Experts of a small language model.
Size: 13 layers, width 256, vocabulary 8192, 47.5M parameters.
Experts: 128 experts in each of 13 layers, 32 GeGLU neurons an expert, 8 picks a token, a sigmoid router, a shared expert of 64 neurons.
Below are experts of layer 10 (counted from 0) of a mixture-of-experts language model. Rows are named router (the router's row for the expert), gate (a neuron's input weights, with its number), up (a neuron's input weights, with its number) and show model dimensions 0-63. Each number is 500 + 50 x the weight over its row's rms, rounded and kept within 0 to 999. Numbers have three digits each.
After each expert's rows: "comes after" lists some tokens at least twice as common just before its tokens as in all text. This comes from a sample of Wikipedia text that the model never trained on. Tokens count by the router's weight.

# expert 81
router:566514549564502498543553504492446484502506519506545518467518453440428470471538418449513434565591533405506509526524481456384445523453460504405485518541509473539489508498468421510485385538461580
gate0:434514535603513442530443440450408516527446502534519484510494479517461491395498448491573420495523453460528503571488526479491464437433543475510376500396533507472433496568519443526496496516424488
up0:486534477545507481538431490466464523463513459380497479496563447570449482469483435540483499396420525508510519599469563502512516458425522519502469565456499558581605459505550475462509533513483522
comes after: " |", " ", ";", " (", "===", "R"

# expert 2
router:458407523483511485552607494471475483554454437507527556481630461516426551456467536531542496578609524485538486588527436457511512499498528459435462466521561467555508531490535367470526522529479503
gate0:501409318438470448515531489564492518508473511545539501501548441501473577543472565513612481471513475487510468487473491460498454429525501494488538522599545427481524510554502408548482529457458517
up0:612496509515447390432496511516512540502539524482518543488507589543526492560490497462411597489476538512538555512563550500497546510611489520437562481500446516444403401474505504525441567584536531
comes after: "0", "2", "3", "4", "|", "5"

# expert 14
router:479547579465468481489456488541506533494580463557585557550593493549493545583535407499574572502537542482431561425415413628510460556494517531484457491499562400553454507519545483507580504559526525
gate0:461521570488588428441463469566551516451535481537449455493466496507470634525464444549489435520519538377436491514508433608542438550454488568487476506534463475463369476539528482455550544498531538
up0:525597419504413527490573550548401544487553520551533492465608449480582384518535456494458464494519403610534488480572574470430522450525550435366421486451519488588477438476557451470483490522486475
comes after: " the", " on", " at", " to", " in", "On"

# expert 7
router:488506506557504539587421453492435489500507481528577472498475392471486443498430430478506553563521541452475545480507462490444506533355517502481515497548526485474482521485505509529503405571501543
gate0:442560494482572479689560407549462611508542502524631496506460490470481561465547495502483570418598550499525576521526493544429479540533443466470500536436560438482430502490440493518551475544446466
up0:440528595510490530498475531541514423539538620500484479501434561625524406523484378482612412575553543510526582620542585478532487503545513555569477476489451487485340487516442579589395584549554416
comes after: "\n", "==", "|", " ==", "===", " Team"

# expert 83
router:531439508497484444489548433525508516481464455546559459466631465517431510482508435547556540520533539442417550472573486541425531537506546428428554494512531476556432486529431426526613529531370554
gate0:484529545502466434449528458463578418517452501444505474503536436499514423542545474465525468523483556467529544463473558527544466446468515434538491493428531550517496429482483410519518559439349506
up0:461420485503575573470570532453411545499402491544523419546604476520590467516412483529440520482502548483520493389535560495476505455561522440430528519532519522450581563494499448499555585565519447
comes after: " in", " of", " the", "2", "1", " In"

# expert 56
router:552476520437562518448461536518485534568526502440520507460462461565418471444516438399560454518477481458482542469548539513474602562509494502474485439493497451554426539504533532531599448454481501
gate0:418555568535512553593501523432393518462485414482586554545571462473385456482512474514580524470530490518430544485533483587433589453541455481539513415594551508500442520531530414474584503593495480
up0:458479505456524476461452486536500454445514551547511512509489489555491430516577512432372539544399512498633481520396470449455459488465510565492515520504511507428464530557484461425443536423512551
comes after: ".", " the", "9", " and", " The", "–"

# expert 87
router:507464560590490559572502529554485526558552473470579470484438499412488484515503447483647573455521434348480524540439430551500595447476486441458546537581535444554419489520489558545588463559510520
gate0:501511547537486518573501518520526619567602470420522423541478530425596557590513472519526545518487411406534441548554520455555481456506456528497557457508496573547444392456471562529585506587488547
up0:465453551574404589635466530500498564532549465537584382560426481515548538541531377456574559487532501446603518529492498616501439506487493470498560480600454501542492469427476491515486585545498585
comes after: " ", " (", "–", " by", " $", "/"

# expert 49
router:459531526454341497505468512462489545503473471449527460466471421447449514465457518504530529484496510505523566486495512450489527494485432361507487511551552551586409606511487502509522466508406528
gate0:481465489517460559537472483371427505536469493437544530495449425475519440515551415517487420563469412517574481598565557478418449456458431498576481481458592539385494464500530479487529487507466470
up0:569501524490527510513545526436563463462551497499508544540437454597492569505544468546453526478522568506497535381517519559591617584431485486543500551483565512510565484550440557476496477367475455
comes after: " of", " in", "'", " to", " for", " with"

# expert 80
router:427483583439498521510506528493485528523395508545522341553464461449441566510451498519491535622566493488545551408485532486468535528467475486546487472467537448552450591511411512448499495570437474
gate0:468492513465531539513593564480487489600461562644524428510507553490477489540423504524571444448529532489509463499521493410519606519469492457528429534545572466534463424538534518498515458526492573
up0:531539568528448435470407493531457485437559488419432584482510495499548543458574484461509561558493530542477484591468521539516400494534478574447592524483419587517479582448498481480477554384553506
comes after: "'", ".", " and", " that", " his", " with"

# expert 82
router:501471526548432487588467477379535511519540418449570536546542488494455511497562469499634616536468494508495588552547529494442573535449504352439450558498529539512487507547437432494516517537429484
gate0:396467461472511575536498467501519483511543523495611481495528482481459581462501524514604522529461469459448531485517531571473640498572510501514486500580502457521502497475614425428497574528459592
up0:479589513490480505502455384429501490486552508562505532430532489528544529461487505509560579569505460503465626494489538557425549556518587474523455494515498485505516507513536470494564547541507610
comes after: " the", " a", " as", " is", " for", " with"

# expert 41
router:429438547537502462516561552479485466545541488442513508453509428449485501504490440483528523504564417436582534479484508532465538537459491447492461473542494556520505553501445432452441354572546512
gate0:531427510531536347474487488503443497532427543480561561372575501646493549474471564551558503404499565468436447409597427419599473345389497368511444469504492477485492613501479487511470499458510479
up0:554523587521538565587505482492486553514525387527520479589489437429459420464496426456445480581451511446535480581466420535579520526535473543495653495515560512510505421599484567459556435601488500
comes after: ",", ".", "0", " and", "),", " that"

# expert 35
router:464465462459433497532460523440436537601547494474532472490470446613466518464390480443540578483553442459537504533487443533427513517475494504503508516439627439560472585509469453561582355509474581
gate0:571485514515455442577510500443489556624477558486458396480515477524544576414465518438435566447548406353539534526497468516481526565463460485480518551535443460566549487493502492496533541543508510
up0:532478510579439443621521496459444570568440450509441444491518450548503561504483568450424567492508434389465534553475493430400451547411467503484503510513512535590543578473495491471481516532445575
comes after: " |", " \"", ":", ";", " (", " by"

# expert 20
router:532579472383512513564457384486440533485508461522531507501515429536449484535452546470527490522530510465468483492572484534544547506481491460470412528546578406536464589568437465414611520479559428
gate0:468494524431496483502491436496513595455468583585458520550465480576391505541422530480519490531518537444445444487531488573520503537353410565542403615458532435523459495467508530476483470508467492
up0:498459462541517408399566490466491539519542453394500506476469471431448467384492493532569500491593513454595574504488457526471535469586486484511490485490516541463530581503641516511459535499606516
comes after: " the", " a", " his", " The", "s", " M"

# expert 84
router:521419544538537470489546533511455531537497614478537463549491477556409492426479450508491458426557479434513550394527463514487547471514464447424539503547475463497450496539468526476560533453447521
gate0:625505505404524475534476454466444412448510514487421497536492518478468458509514434571596458465519465524499481576490399393444538460525486500371492452513421430475512489535562492580595491488518480
up0:494499539582408553540497525525495529476554404565547437487490398566542575481500491547456561476527557494549516523491489560562452539538559503548524551454483601466488556436567523489527427563478522
comes after: "\n", "-", "2", ":", "(", "′"

# expert 77
router:471437476537515533509467414505483520546499571431579479484534448455523476529448429507581514524549539444578585506493531474447536554485547416543426470461532395540428490467420540434504402567467453
gate0:559437576451547533473523445503482462471507583496535503528448455427513515565351449520520514450516521510492545492436517475359457546502603417482537514544523415505477524532479466397588457496501404
up0:514486411460518455501467440551600484548528447467545526521502440533485561491430527494528526440549523490431511474410516411491474551561432443466509455467495422461516601574514475383467433484497417
comes after: ".", "\n", ".\"", ").", "\".", " =="

# expert 101
router:590484583440530479494538504486455567534511458466561414448480501453519541472454510509585524527480497475617506465480429511447572467490513467454468444518519503481494518493409414518502470541496436
gate0:571523482506492484498406494444472545509536477349525528418353427548554527451450451464506548507474528509530487512405484439499520470453514503478469419556432562536495445503414498472461540533533491
up0:574466460455510471493507492458439482614447431408564445388426457534465513483420471363437579558477529473464487417487500424475591497492532493487442451472470567574569459505476485465461490440469496
comes after: " ", " (", " |", ":", "–", ";"

# expert 70
router:594486561525502557572518591473507480476495549451560484543494415531465486422533440499549493510535594376475591498545436530463499510480461472440556498531556462509512531476482512486574534479537482
gate0:446460531505558417573550564535540424471504531454511526522554434449527440400570478487556482455436522469444488529493437490411467458473496491400477424497561507593479549532505461450482531447359569
up0:529606438503627535488562519559497472553565528573496492554458418487464558506482556520395566580529514540523505541487441459569465581504470547482458502564541506408546472521451498431528466508460510
comes after: "\n", "-", "|", ")", " U", " •"

# expert 73
router:499504505461542585536492499551526474567514443420557457499496439433459418460444420443578504509543535396492548492546494544499569526465569384475564526441580486536444516522555417501530417488437523
gate0:429461456479501493552595578533495482488478569502537451445469483517521413512536484515564576459441442412506461517540422457512585422537510430549537545396488577629438458546508489430467363463575494
up0:530483437475460503577486535502566533496471471460459559447533482506486452422481487472489532437517489450605539578490471494513491446537478496532591424444509537521474565518589479475408412480628567
comes after: " ", " in", ",", " of", " In", "–"

# expert 67
router:486415526436466492515510497453479504564479413506590488457553503449535598550456434505589442471641513531546482535515457444499546565528456493452510452473584516480505482464553433486481442513483578
gate0:511396455482486416550420432417448512597515403515521550521433459507540570614411353558546495465502569469484442515502454552565497510544455547449546486458556480523556464478494437501484536484561543
up0:465454461447518415512499481387461443547491450545556519567460517441553538573511471470578485462512594433463489561499468566521581532548444489438507485442528492518495486475522493433410519486448612
comes after: " ", " |", " (", ")", " won", " round"

# expert 13
router:483540572541469465445544512493442449704469504478588416524477373542506537548449422542517478439544467484541513434485493542537526494482493440547476495498592533550477535470482402483481445454529479
gate0:547499489468523525476513545550527489490452523503496514523477543485543552497483609475403412502502408507506479615516573395476490530491536502444532565444526468460388500526476461445478436511416565
up0:430569522487490481561525592480465515542496584440495493540435450522488507472563590529431489493505403537517404547492557470530547562488491499583450436461461511439313551566469499498491472470518455
comes after: "\n", " he", " was", ".", " He", " and"

# expert 50
router:549507589485511548518458459572443526525543491484558512493499473599506493540563456520610511513555452410523567406498527489538516537412438528472468467496565497511464563489412538491533380609450489
gate0:533494487507485515527593561528402546503557493468524548572448440515448510529525466444502447541431498415491474482542445372452504543388486475482491474567504481458494492515470589490500529475450470
up0:493497499472556479416393544482504550489485504570424499487510512439522489462444490436460567497592505571599454563535458618504488470560455512517554509517422534511398491547468459540438513454512586
comes after: "\n", " |", ".", ")", "==", " ="

# expert 116
router:444526546427498484489483434397393463595393422406621477435543478495465466474517434400498509574542499469466531504403430515458622597499518508508497514454566484556428555470544453472493504489462507
gate0:498481512444500525398412546474415414515472466435482510477594445495510501438466483482540487503511480524439501500423518569546542501512574437499483454481561444542521572490369469500468404576546521
up0:522464404492491500579614476532540602528465613387506495498471552511478445567451551443444571458479489499585497496578495402519522543475455520489477563457461520536465473548587514412566532531566470
comes after: " ", "1", "3", " +", "/"

# expert 51
router:439454543438480511511508471454543556492450481497549487547441415457431529523448515517472496489524491539537612449420512520507524474421473437521496490554513492574495580521431479430468496601512519
gate0:431504536430472507480519408514547502411455494487476447516407511449431490569467562516545525535522487563414563514405601550559475497477562543525494413446508519518498442504503490494545535557508552
up0:421535530532532536552539514503480519490421493446449512517468517477492423508576518436525389484487413458461510392482534515512525520511574559569543516399535537544454464499553483536634443518511544
comes after: "'", " (", " \"", " of", ".", " with"

# expert 65
router:590458571501484548523478495505466509481549490480518513550536448460480428440489422529546517537534511432462591469558461547433477502384511475467493499532550431458535495496435537562525427558490526
gate0:495524600515496548530480491540465561463541541506484490513518465500417469477395437553426555508576425457472538480568492535501452504397429478503512486437429518483520548563543467434564460486454527
up0:536528445471421615509490457560480519503538424487563460456514475424532569540453564438560525473496404565479478432537522469523527489475542533455479477482461426447470507469498487523464372532539483
comes after: "\n", " |", "|", ")", ":", ";"

# expert 90
router:564458482466538444437531520484491481636593429460523521454575427553485519462454360547462483524519460503505542415566433502474591464453549461519461509515516494490473491630430383536441499478396467
gate0:548495541448462429551488553467439472527464586516565486414494439548510410555434425518524443629495503504485595458460478488483594556505510591502503525507563410589548502523529472528506458460468432
up0:462393503521482482415493537492553443566469524538481493552519561457671540541485526404438506484483490509430485461521514594479474618463490482463511479340590526395485490517574548523554533553472440
comes after: "–", "1", "9", "2", "0", " and"

# expert 79
router:492496519457463458512556407481391583538507550504598550510479480456360510490385479465527482518478491434478487484504437488568608494412471486445396469552534442572443521514498501416626510566533513
gate0:472539497422542421554504550493411533458537549509501447452468492549534459533539522480568500440504499451629503462475498442457504508441425538548511464574489441452457511510453488499523564497475422
up0:527559462474545432606473500457484554474527498532458491499501484559483454520510430458550395441492525445453465482487500539513535519531435520542471473482529434408449574484457508458518552482534377
comes after: " the", " The", " his", " a", "s", " on"

# expert 62
router:437523594475541502497541452543508546521514512505567527498476401439490440467521424458548474623547520504527611492441391470453477540422557497448521517491561453508471516562503497400526381516454469
gate0:472475480470507488541598518656478503509487514427528508515533478536552512502566450523481386621579423554554533557438484459413476508426548490463501545507519476470546519617482442486445428436373490
up0:474522430480496397487524513481539499490493538537483530549486556508478491418533504524465351569511500499499354516489438489538449501480424568468519484478422491480511527611515479472439514356548592
comes after: " ", " (", "===", " in", ":", "=="